config = dict(
    n_head=2,
    head_dim=64,
    norm='rmsnorm',
    norm_eps=1e-05,
    rope_fraction=1.0,
    lr_head=0.00573,
    decay_fraction=0.598,
    batch_tokens=[32768, 65536, 131072],
    doc_mask=True,
)
Below are experts of layer 4 (counted from 0) of a mixture-of-experts language model. Rows are named router (the router's row for the expert) and show model dimensions 0-63. Each number is 50 + 15 x the weight over its row's rms, rounded and kept within 0 to 99.
After each expert's rows: a language model's description of what the expert responds to. This comes from a sample of Wikipedia text that the model never trained on.

# expert 49
router:92 41 64 38 67 63 39 44 59 43 50 53 70 78 59 57 60 35 30 45 60 56 42 60 68 45 59 39 43 48 34 66 66 26 66 34 72 43 39 48 27 46 46 33 55 21 67 26 82 56 43 87 56 61 43 23 36 50 47 47 61 21 55 35
What it handles: Name and code pieces. Second pieces of capitalized names and table codes, such as Mordaunt, Mike, Saint, DF, UZB, plus hyphens, slashes, and plus or minus signs.

# expert 50
router:66 55 46 33 50 68 18 52 44 61 75 37 48 42 59 32 71 60 60 35 54 52 54 49 44 64 32 38 20 56 56 70 58 36 53 32 30 79 43 47 58 41 51 52 75 15 62 55 56 68 70 66 39 48 58 47 53 43 60 51 28 38 43 23
What it handles: Infobox fields and headings. Opening parentheses, dashes, section heading markers, and infobox field words after a line start, such as Died, Founded, coordinate symbols.

# expert 2
router:29 52 57 39 51 43 39 58 42 49 51 44 36 60 58 54 40 58 57 52 76 59 40 91 43 61 56 41 48 65 40 45 43 27 22 44 40 61 35 38 47 53 88 57 83 49 63 68 33 67 61 52 33 32 45 69 59 47 73 67 27 49 14 38
What it handles: Word-internal continuations, commas. Second pieces of split words like ord-ers, ide-als, And-ro-id, plus commas after dates or names, and common nouns such as film, school, time.

# expert 35
router:49 54 28 37 40 47 43 63 30 73 45 58 37 55 55 67 74 25 64 56 77 46 41 74 27 69 22 30 32 63 38 83 23 41 59 10 50 47 32 57 50 69 44 60 39 49 39 65 50 56 93 53 49 59 51 41 47 67 62 81 40 51 43 36
What it handles: Word-initial letters. First letter or consonant cluster of a lowercase word after the, a or and, such as fl-owers, s-ampled, b-otanist.

# expert 63
router:46 55 71 55 38 41 23 46 24 45 57 47 38 37 72 35 34 66 37 22 14 26 00 55 56 53 33 44 64 62 57 56 56 65 30 23 57 41 54 27 64 59 30 34 75 53 39 57 36 44 70 48 40 66 57 51 52 51 54 67 33 31 46 18
What it handles: In, parentheses, -ult. The preposition in, opening parentheses, as, for, during, including, and the piece -ult in result, faculty, ultimately.

# expert 46
router:55 33 53 73 89 72 48 66 42 07 76 28 48 60 41 45 63 51 35 47 58 44 22 57 49 36 51 45 56 30 59 35 63 34 76 00 64 58 70 26 24 60 39 70 46 50 58 49 67 65 57 49 56 49 49 37 56 62 47 50 30 61 56 64
What it handles: Capital letters, acronyms. Single capital letters inside acronyms, initials and coordinates, such as DF-G, S-W-B, compass W, L-INEAR, SWA-P-O.

# expert 16
router:60 58 49 69 54 70 23 44 55 64 63 27 47 80 51 59 45 59 53 52 68 41 51 33 37 42 72 61 35 56 43 34 52 53 56 48 58 18 45 26 70 22 34 30 72 33 66 43 62 77 67 58 57 71 46 36 29 67 57 68 38 61 43 46
What it handles: Noun suffixes, headings. Latinate noun suffixes and word endings in headings, titles and taxonomy lists, such as -ation, -ology, -ity, States, Gastropod-a.

# expert 21
router:56 42 44 34 51 20 45 53 41 54 75 56 66 51 71 55 67 61 64 33 52 44 60 60 48 54 58 52 70 50 62 31 62 43 31 50 54 60 46 51 38 31 46 47 51 56 54 73 37 58 35 44 48 52 42 62 36 54 78 66 65 68 38 70
What it handles: Verb endings, participles. Verb and adjective suffixes after a stem, such as -ed, -ing, -al, in narrative prose: depart-ed, command-ing, trav-el.

# expert 38
router:49 33 67 50 74 57 44 66 41 54 67 41 47 43 60 43 64 57 48 40 64 45 44 66 62 32 52 74 50 83 49 59 52 36 38 60 69 40 39 32 31 30 66 24 62 38 53 48 34 50 51 47 51 76 58 35 28 44 58 45 30 41 56 64
What it handles: Word-final vowel pieces. Final letter pieces of names and foreign words, especially o, a, e, y, as in Congo, Lampedusa, Geo-ffrey, Çatal-o-ğlu.

# expert 54
router:56 50 39 49 61 38 38 65 51 65 74 45 61 28 57 36 57 88 45 30 53 48 11 60 70 51 50 48 24 57 57 63 59 58 57 40 44 43 36 61 53 61 66 49 81 37 63 23 35 49 30 53 61 45 50 31 50 41 72 68 68 40 44 35
What it handles: Spaces before numbers. Bare spaces and hyphens beginning table cells or lines, usually right before numbers in score tables and match reports.

# expert 10
router:74 61 45 41 48 47 45 48 54 60 57 30 62 52 50 47 39 59 56 47 49 49 28 74 51 43 51 66 61 82 44 34 73 45 56 52 66 45 16 61 55 58 93 53 42 56 65 76 30 41 66 45 55 47 66 66 43 59 55 33 30 50 68 33
What it handles: Numbers in tables, lists. Numeric tokens in stat tables, scores, dates and ID lists, such as years 19/20, digits in "4-1", "MOS 3".

# expert 47
router:52 56 50 53 76 31 53 54 43 67 37 27 71 52 70 51 70 40 27 49 29 22 37 54 52 36 58 61 37 57 33 55 29 26 24 58 76 60 57 61 39 20 59 31 86 32 61 61 67 54 68 52 48 51 42 44 58 60 48 62 51 56 53 33
What it handles: Pronouns and determiners. Common function words like the, a, was, his, it, they, would, and only, in running narrative prose.

# expert 44
router:50 51 55 45 46 49 71 56 46 45 60 44 67 68 47 35 69 52 48 53 21 48 52 56 58 68 42 72 40 56 41 63 33 26 10 46 46 36 48 63 66 44 56 82 32 40 49 36 62 46 77 44 31 56 39 61 24 51 44 77 49 48 17 69
What it handles: Middle word fragments. Middle or final pieces of longer words and names, such as il in civil, ess in Tennessee, ar in guitar, ing in Helsingborg.

# expert 14
router:47 44 64 31 59 51 44 62 55 41 81 53 45 63 61 32 75 59 53 64 10 42 61 52 52 56 28 46 48 79 45 34 45 48 60 42 41 71 13 31 52 22 48 55 23 33 71 36 45 62 49 63 43 58 42 60 65 52 51 33 50 46 23 35
What it handles: Conjunctions and mid-word pieces. The conjunction and, the preposition to, and word-internal fragments such as the h in fresh, us in fuscaria, ur in purpose.

# expert 17
router:64 33 29 35 63 48 36 49 61 63 68 37 78 70 47 36 67 58 50 40 71 24 55 53 43 44 59 65 48 80 48 56 44 60 15 24 52 65 64 27 76 49 30 64 58 45 48 40 64 57 57 66 18 41 38 41 54 54 52 99 26 34 59 59
What it handles: Sentence and section openers. Pieces right after a capital or heading boundary, such as It after a newline, == headings, I-ron, Bal-let.

# expert 60
router:55 69 72 51 43 62 26 89 63 63 39 52 38 39 68 52 25 32 34 20 36 42 35 74 61 63 54 45 64 58 51 51 44 14 54 44 65 71 40 47 61 81 56 71 50 10 56 46 62 57 47 55 44 38 37 43 35 57 44 55 40 47 64 65
What it handles: Word-initial capital letters. A single capital beginning a proper noun, often after the or a pipe, such as A in Aka, P in PNM, S in Slotsholm.

# expert 11
router:53 32 58 50 51 61 37 58 45 58 57 44 63 69 41 33 61 74 49 28 35 42 35 29 46 53 55 45 61 67 73 77 14 44 66 64 51 50 71 37 83 36 50 73 39 41 43 58 63 61 47 63 49 58 41 44 19 70 69 63 41 13 52 36
What it handles: Line-start and word-openers. Tokens at line or section starts in lists and tables (hyphens, brackets, newlines) plus word openers like con, ex, Que-en.

# expert 61
router:21 50 57 48 51 57 53 71 33 46 68 63 54 65 69 43 66 56 59 36 41 78 37 36 86 48 44 42 24 30 60 61 28 52 54 50 53 88 42 63 66 63 39 54 60 00 63 69 47 66 61 63 23 65 48 28 41 61 23 72 61 14 52 57
What it handles: Table pipes and prepositions. Pipe separators in wiki tables, plus short prepositions and modals such as from, at, to, would, and heading equals signs.

# expert 41
router:71 31 33 29 33 21 30 33 24 50 70 36 66 67 78 28 56 56 61 53 49 37 34 45 57 48 49 73 36 51 31 49 54 48 50 37 69 57 64 58 38 68 48 71 55 36 71 18 75 57 60 48 51 51 49 54 31 48 40 71 22 29 56 47
What it handles: Capitals and acronym pieces. Capital letters, acronym pieces and name pieces after N, C, or spaces, such as N-A-SCAR, N-or-way, Un-ion, plus hyphens.

# expert 28
router:64 73 64 62 70 38 43 32 52 38 69 62 45 55 38 52 50 82 54 41 55 31 50 66 65 51 40 58 66 58 32 45 55 32 56 36 77 64 47 47 55 65 56 53 90 67 53 30 66 88 52 61 28 55 48 63 67 44 81 51 63 67 31 37
What it handles: Inflectional word endings. Verb and noun endings like -ing, -es, -ed, -ings completing words in running prose, such as tap-ings, pric-es, sc-ored.

# expert 3
router:40 69 46 81 66 56 51 53 60 58 69 36 41 44 59 21 57 50 43 59 32 48 35 76 59 70 52 26 65 51 17 53 30 48 50 27 68 51 44 39 50 37 64 34 61 30 40 40 77 51 49 69 45 51 62 33 60 94 52 66 32 29 56 45
What it handles: Mid-word name pieces, sports. Word pieces after an opening letter, often G or B, in names and places, especially in football and club-season articles, as in G-ib-son, Kenn-ed-y.

# expert 43
router:68 35 44 70 47 62 36 48 60 53 57 35 59 51 65 33 66 59 59 48 42 60 66 34 57 88 51 62 47 41 36 47 45 57 39 39 49 82 00 40 56 41 35 43 59 43 48 20 54 51 70 53 67 81 59 20 33 54 66 69 28 39 56 69
What it handles: Articles and adjective suffixes. The words the, The, his, its, their, possessive 's, and adjective endings such as ian and ical in Brazilian, Geological.

# expert 0
router:58 42 50 32 50 53 37 46 42 60 50 33 45 49 72 20 49 58 70 22 64 44 33 40 53 70 45 75 36 56 46 50 40 13 44 15 62 67 27 58 62 60 32 58 42 55 51 57 67 76 42 29 45 42 55 40 29 59 50 52 49 45 27 44
What it handles: Word-initial capitals, quantifiers. First piece of a capitalized word, often after a comma or full stop, plus quantifiers and place prefixes such as many, one, North, New.

# expert 59
router:46 42 61 50 34 54 26 77 50 58 51 60 34 48 42 43 65 44 51 67 56 44 29 56 45 48 43 25 53 58 51 43 24 56 60 56 59 65 52 34 79 16 44 54 43 35 53 52 47 50 69 71 29 56 37 77 39 35 35 69 47 40 35 18
What it handles: Conjunctions and prepositions. Connecting words like and, in, to, by, or, but, into, linking phrases in prose and headings such as Later life and death.

# expert 23
router:62 53 74 32 57 62 55 35 50 51 71 55 64 72 88 54 84 47 46 48 48 54 51 42 37 56 49 34 44 41 36 57 53 08 50 49 46 47 56 39 46 50 73 38 84 39 51 54 75 72 51 70 42 63 21 64 38 58 75 53 51 38 41 32
What it handles: Of and m-words. The word of, plus pieces following m or M, such as m-orn-ing, Mar, commun, and syllables in Japanese or Burmese names.

# expert 32
router:39 50 35 55 51 46 46 53 34 47 43 52 56 62 51 64 88 60 36 19 74 86 47 49 93 31 36 33 36 41 56 61 42 42 48 72 54 56 33 68 65 61 66 36 70 33 65 51 56 64 72 57 62 49 49 19 62 68 20 66 57 28 74 64
What it handles: Table and list punctuation. Pipe separators between table cells, plus colons, semicolons, periods and commas in scores, times, and lists of names or places.

# expert 1
router:43 23 50 20 55 37 63 59 54 23 61 56 70 79 54 37 53 41 09 38 54 67 38 63 63 50 61 59 46 64 64 41 57 49 38 43 36 43 51 49 33 25 66 53 46 53 64 50 78 54 47 65 42 39 53 37 30 49 60 70 28 47 36 47
What it handles: Mid-word name fragments. Middle pieces of rare proper names and foreign words, often after a d or r, such as Dred, Kisdörgicse, Seychelles.

# expert 34
router:46 30 54 28 72 39 56 47 46 42 80 54 47 50 60 53 38 63 50 46 46 48 41 61 40 35 30 34 72 99 60 41 59 68 41 48 45 85 74 47 50 54 73 48 40 59 65 34 48 43 48 60 41 34 63 68 64 53 83 47 30 42 70 55
What it handles: Plural -s endings. Plural or verb -s and similar suffixes right after a word stem, such as detail-s, Record-s, recov-ers, return-s.

# expert 58
router:58 38 43 65 71 64 24 45 39 56 56 73 55 68 48 47 66 69 51 54 69 45 41 69 58 51 37 54 51 23 59 25 22 39 60 31 82 30 63 38 60 29 54 43 46 47 58 53 64 40 57 72 46 33 48 29 17 46 47 73 45 46 61 34
What it handles: Name pieces and initials. Pieces of personal names, middle initials and country codes in lists and tables, such as J-r., JP-N, Hend-erson, P-end-leton.

# expert 29
router:70 47 53 82 54 57 41 70 68 29 58 27 58 67 61 55 35 58 37 65 54 49 14 77 56 64 76 57 47 44 53 31 24 45 55 54 58 33 31 39 33 30 85 57 52 35 63 38 82 27 59 50 20 41 45 53 40 53 40 52 50 64 52 45
What it handles: Foreign name syllables. Inner syllables of foreign personal and place names, especially i, as in Anastas-i-ya, Bias-i, Bricen-i, Pavel-es-cu.

# expert 12
router:65 53 74 28 34 67 22 56 55 38 74 39 49 63 63 49 76 51 64 54 36 30 36 66 75 76 54 51 45 69 40 59 64 49 71 38 58 47 71 38 38 63 40 31 25 29 57 35 71 45 67 60 58 60 40 28 30 54 34 63 35 22 38 49
What it handles: Table cells, prepositions. Spaces, percent signs, dashes and short words such as on, for, en, inter in pipe-delimited tables or before dates.

# expert 15
router:68 45 33 52 49 60 50 59 51 53 46 25 44 66 48 68 58 78 45 33 43 48 36 65 69 28 72 43 68 85 62 52 46 48 35 28 48 54 45 33 70 66 71 46 75 50 76 45 34 54 95 56 27 68 48 23 45 42 56 57 47 49 46 72
What it handles: Clause and cell punctuation. Commas, closing parentheses, semicolons and table bars ending list items, dates and chart cells, such as Chart), Virginia, or 2015;.

# expert 9
router:23 63 60 61 47 30 31 58 56 45 54 47 66 65 82 34 37 54 49 44 47 28 59 62 61 51 36 17 48 43 00 67 71 46 42 45 42 42 45 52 65 59 56 32 52 39 66 66 56 79 70 48 66 53 29 41 35 63 83 47 38 35 64 19
What it handles: Function words, word openings. Function words such as of, a, he, In, plus word-initial pieces like En-, ro-, charac-, in ordinary prose.

# expert 6
router:55 47 62 44 50 54 22 42 59 50 71 46 55 48 37 49 52 54 32 60 55 23 09 56 49 39 27 52 40 49 67 68 43 46 42 53 41 51 21 32 45 53 52 58 50 34 61 65 45 54 69 59 76 33 27 39 57 58 73 74 41 74 61 47
What it handles: Mid-word pieces, years. Pieces inside words such as re, he, igh, stit, plus year and date digits like 18, 19, 31 in tables and prose.

# expert 39
router:56 65 23 29 45 09 38 51 47 61 47 52 44 58 77 47 59 66 40 25 52 47 41 63 66 49 27 62 56 85 56 51 63 47 55 44 64 44 51 50 44 22 47 59 57 27 84 61 41 45 54 49 69 60 57 43 56 43 68 75 47 30 42 69
What it handles: Sentence-ending punctuation, and. Periods, commas, and, dashes and abbreviation dots ending clauses, list numbers or abbreviations like Rep. and No.

# expert 40
router:65 45 25 45 66 51 28 64 38 55 64 45 62 49 71 41 78 72 82 50 57 52 55 42 45 56 46 42 26 48 39 62 41 73 46 54 56 69 44 38 55 42 35 42 50 43 49 60 47 61 72 55 43 43 12 25 50 59 53 39 18 31 58 51
What it handles: Articles and determiners. Articles and determiners the, a, an, its, their before nouns, plus leading "|" starting table rows, such as the United Kingdom.

# expert 45
router:51 33 66 57 47 30 52 71 37 35 71 55 56 55 56 63 58 55 68 57 44 58 50 62 51 39 40 31 27 80 60 54 41 49 38 24 53 49 39 23 56 42 56 78 57 32 75 60 47 33 44 39 41 48 23 48 24 57 59 72 13 33 36 53
What it handles: V-containing pieces. Pieces with v, such as erv, ov, iv, in words like Observatory, Reserve, relatively, plus capital R and M name starts.

# expert 55
router:75 45 70 71 42 58 51 34 39 68 60 33 56 43 66 69 50 51 41 03 62 16 49 55 72 58 65 64 64 71 43 29 47 56 57 59 82 40 73 61 40 46 42 23 30 60 71 57 33 45 68 35 30 59 52 53 47 83 61 70 56 56 68 58
What it handles: Digits in numbers. Number pieces in dates, statistics tables and coordinates, like 02 in 32.021, 97 in 1997, and month names.

# expert 26
router:44 31 18 53 40 48 43 60 52 47 51 48 40 76 57 36 63 38 54 25 35 42 15 68 41 63 52 26 45 71 51 37 26 43 56 46 46 45 34 40 42 47 28 44 38 29 78 51 87 46 43 39 65 69 52 27 65 62 69 52 51 49 68 23
What it handles: Word-initial fragments. First one or two letters of a word split into pieces, such as c, d, b, Le in Lead, Ang in Angeles, bec in becoming.

# expert 53
router:66 55 42 56 33 66 67 64 52 39 49 30 51 47 38 47 56 80 69 61 35 23 57 52 54 47 55 54 52 76 37 52 30 45 63 36 57 48 38 29 61 57 59 68 63 29 58 54 40 62 63 56 47 52 51 54 46 65 48 37 49 40 55 37
What it handles: Years and line breaks. Year digits like 19 and 20, newlines, table-row ends and heading markers in lists, tables and infoboxes, such as Coordin-ates.

# expert 22
router:65 29 52 65 37 73 64 61 14 44 78 54 34 54 62 67 53 73 84 12 34 55 61 53 79 36 52 57 66 80 52 59 41 29 54 44 44 24 28 49 50 35 33 58 53 32 65 41 72 42 61 57 72 45 28 28 51 54 42 66 28 47 27 73
What it handles: The, table pipes. The word "the" after prepositions, table cell separators "|", plus mid-word pieces of foreign names, such as Sac-r-amento, Bronis-ł.

# expert 42
router:43 24 38 38 57 52 45 41 39 69 80 34 66 64 51 57 38 61 66 43 28 53 52 63 40 24 75 66 59 87 00 46 75 66 45 53 73 69 55 71 36 48 58 79 73 67 44 50 65 50 60 52 54 57 34 70 47 60 48 53 35 65 31 51
What it handles: Middle word pieces, pronoun it. Middle pieces of ordinary words after an initial consonant, such as any, ott, ett, stem, plus it and can.

# expert 51
router:44 35 57 46 39 47 60 38 23 39 53 65 47 83 62 41 55 65 50 47 73 61 56 82 54 67 63 65 69 55 66 54 34 27 50 20 39 49 47 39 59 47 74 44 56 40 85 55 63 53 69 57 89 49 56 54 48 45 60 48 43 45 34 14
What it handles: M and stem pieces. Word starts like m, dr, rem, bl, and endings like -ing in names and titles, such as Rolling, Stirling, drama.

# expert 30
router:60 37 29 48 74 58 67 61 60 46 74 42 78 57 81 54 43 63 48 55 42 39 20 59 47 34 48 55 35 60 82 48 29 39 41 61 59 43 56 25 46 38 90 52 80 51 59 35 75 44 71 60 42 31 34 34 50 27 40 70 39 53 59 42
What it handles: Vowel-led name endings. Endings beginning with a vowel in names and words, such as as, in, ar, ina, ana: Vikas, Edinburgh, Flannel Pajamas.

# expert 48
router:47 53 53 37 59 31 56 47 32 59 57 51 53 68 75 51 55 55 28 72 37 36 12 74 44 30 39 74 58 51 21 40 53 07 55 69 69 72 56 37 69 59 27 59 45 41 57 73 56 41 64 50 66 55 36 44 21 29 58 62 35 56 42 54
What it handles: Conjunctions, mixed endings. The word and and on, suffixes like ers, ent, ice, digits, and Arabic-script bytes in names and tables.

# expert 24
router:39 55 43 35 39 48 54 51 46 43 65 42 51 83 69 39 66 54 40 39 17 53 27 70 38 63 40 37 45 61 34 44 41 44 49 18 36 40 09 61 67 41 38 40 41 38 57 44 49 39 53 71 73 53 56 59 42 47 51 41 49 56 60 20
What it handles: Letters after initial consonant. Second letter or short piece right after a capital in names and words, such as the y in Lyta, Lykke, Wray.

# expert 18
router:52 49 23 45 78 33 53 58 41 54 52 62 75 40 38 35 37 55 30 55 35 43 49 42 71 70 60 52 69 61 32 57 46 67 52 27 51 36 50 33 67 49 41 61 81 37 76 45 61 77 51 33 51 57 32 41 24 36 61 60 63 70 43 58
What it handles: Line ends, past participles. Newlines after list items, headings and table rows, plus past-participle endings such as ated, ed in estimated, licensed.

# expert 4
router:67 39 42 29 78 60 06 28 51 48 58 40 56 56 62 47 38 72 27 53 66 60 46 55 43 49 38 46 40 66 74 33 43 43 66 23 62 86 67 69 55 36 39 20 55 40 51 42 46 41 48 53 60 21 60 36 63 43 32 43 42 76 41 21
What it handles: English syllable word pieces. Word-final syllable pieces completing common English words after a first letter or two, such as wh-ite, F-ame, heavywe-ight, Hollywo-od.

# expert 33
router:42 45 26 30 64 56 47 56 57 63 67 44 51 83 88 54 51 65 36 49 56 50 34 92 42 35 51 53 41 49 40 62 52 75 06 23 39 44 39 21 73 52 59 40 74 46 43 53 56 53 77 48 48 50 25 55 40 58 62 55 44 86 67 46
What it handles: Learned suffix pieces. Greek and Latin word-middle pieces such as -olog-, -onom-, -og-, in scientific or academic words like dermatologists, autonomy.

# expert 20
router:33 60 66 75 68 46 43 31 46 61 59 58 45 50 49 43 51 64 09 42 48 35 60 56 53 50 67 63 43 58 69 58 61 52 49 31 71 54 42 55 82 52 60 45 65 68 67 37 60 54 74 76 53 65 47 64 40 42 57 37 27 67 40 60
What it handles: Closing quotes and brackets. Closing quotation marks and parentheses ending titles or quoted phrases, especially song titles in tables, plus some word-final pieces like ly, ock.

# expert 52
router:64 47 59 57 67 62 55 33 50 40 80 49 59 48 47 61 79 35 69 56 59 65 39 69 64 71 40 67 58 73 54 46 55 25 54 51 71 40 22 61 40 34 44 52 29 58 47 38 43 51 56 18 35 40 31 39 50 32 55 70 47 31 35 58
What it handles: Digits and short fragments. Day numbers and digits in dates, scores and tables, plus short mid-word pieces like v-ot-ed, ev-ol-ve, Lim-av-ady.

# expert 31
router:70 44 43 37 47 38 48 39 46 90 74 57 68 66 73 62 55 72 47 36 48 45 50 50 77 33 40 40 33 47 37 71 48 58 45 61 43 41 56 53 76 31 66 76 52 36 53 50 58 85 44 59 71 63 47 59 48 74 42 40 27 31 44 25
What it handles: Of, colons, copulas. The word of after a noun, hyphen and colon list markers in infoboxes, and verbs is, was, are, has.

# expert 25
router:47 52 70 56 57 31 47 67 26 29 74 35 59 70 50 36 33 56 67 42 35 30 52 56 68 69 26 41 59 68 46 61 59 63 44 37 87 55 16 40 59 35 37 79 64 59 56 69 70 54 74 15 44 48 26 70 71 48 78 45 56 50 06 47
What it handles: Prepositions after verbs. Prepositions and infinitive to following verbs or nouns, such as support to, Plan for, as well as, plus a few mid-word pieces.

# expert 7
router:28 30 35 40 59 71 29 42 52 47 51 27 49 67 52 51 65 72 47 54 85 15 40 63 44 34 36 66 63 60 52 47 16 58 53 55 49 28 42 24 56 23 27 49 53 53 53 30 36 49 61 58 27 60 59 42 54 50 30 48 49 42 54 33
What it handles: Word-final name endings. Final pieces of place names, surnames and foreign words, and year endings after 19 or 20, such as Netherlands, Martelli, Français.

# expert 37
router:54 37 25 23 70 56 63 40 43 63 58 46 62 76 77 41 38 48 44 37 39 57 36 77 59 69 53 58 28 48 49 80 63 18 24 05 63 67 22 59 20 68 28 33 60 38 49 58 58 48 68 58 60 58 27 48 41 55 34 81 55 66 35 41
What it handles: Conjunctions and word middles. Function words such as that, when, where, than, later, and mid-word pieces like per in Emperor.

# expert 36
router:67 53 36 48 47 66 41 37 54 67 69 71 51 53 37 35 49 44 58 40 43 53 68 43 60 48 35 49 32 44 57 55 21 42 48 00 42 35 57 59 60 54 38 64 51 57 58 75 60 59 69 87 58 26 35 43 65 39 39 51 60 31 45 45
What it handles: Single consonant pieces. Lone consonant pieces such as m, t, p, b inside or after word starts, as in honeymoon, Temple, Pittsburgh, corps.

# expert 5
router:49 39 59 62 48 25 30 54 60 44 59 31 71 55 46 61 22 54 29 60 51 50 36 58 44 36 68 23 40 73 35 66 42 57 47 50 72 50 33 35 73 35 59 55 62 56 46 46 78 73 60 66 43 84 31 49 42 72 37 61 14 51 57 59
What it handles: Mid-word stem pieces. Middle or later pieces of longer words and names, often after a short prefix, such as Andro-id, tro-op-s, intro-duc-ed.

# expert 13
router:59 42 36 35 41 37 39 73 27 76 58 23 72 56 55 48 49 50 34 50 48 56 41 54 80 66 74 33 49 58 49 75 36 38 71 44 46 28 58 62 51 62 52 66 40 40 66 30 27 57 46 38 65 29 53 41 47 61 64 60 71 23 50 30
What it handles: Spaces and word openings. Bare space tokens in table cells before numbers, plus lowercase word-opening pieces such as ex, comp, dis, res.

# expert 8
router:52 76 34 67 59 46 49 59 31 80 61 75 69 66 63 38 40 41 48 39 53 37 17 59 73 57 30 56 55 73 44 51 60 18 55 48 97 71 52 59 38 45 52 39 42 46 50 58 54 49 63 81 50 66 56 57 43 35 63 51 43 63 23 27
What it handles: Prepositions and subordinators. Prepositions and clause-linking words in narrative prose, such as as, by, with, for, who, when, which, often followed by the or his.

# expert 62
router:43 46 41 33 67 16 66 40 47 51 37 54 76 57 55 48 44 52 65 40 56 23 49 47 71 56 66 40 62 78 09 58 44 31 45 19 75 53 49 44 55 49 61 61 71 33 83 72 39 49 53 61 34 50 47 68 32 36 48 75 45 45 49 23
What it handles: Line and cell endings. Row-ending pipes with line breaks, heading-closing equals signs, newlines in infobox lists, and sentence-final periods.

# expert 27
router:70 63 53 70 48 37 62 85 62 50 77 47 50 56 65 29 56 49 61 34 50 19 65 60 65 62 48 25 34 61 24 52 54 36 45 48 99 50 45 46 36 40 74 49 64 63 52 59 63 48 69 54 22 44 37 50 48 60 40 52 45 61 59 56
What it handles: Early word-piece fragments. Short second pieces right after an opening consonant cluster in words and names, such as Ch-ap-ter, Ch-al-aragse, app-l-ied.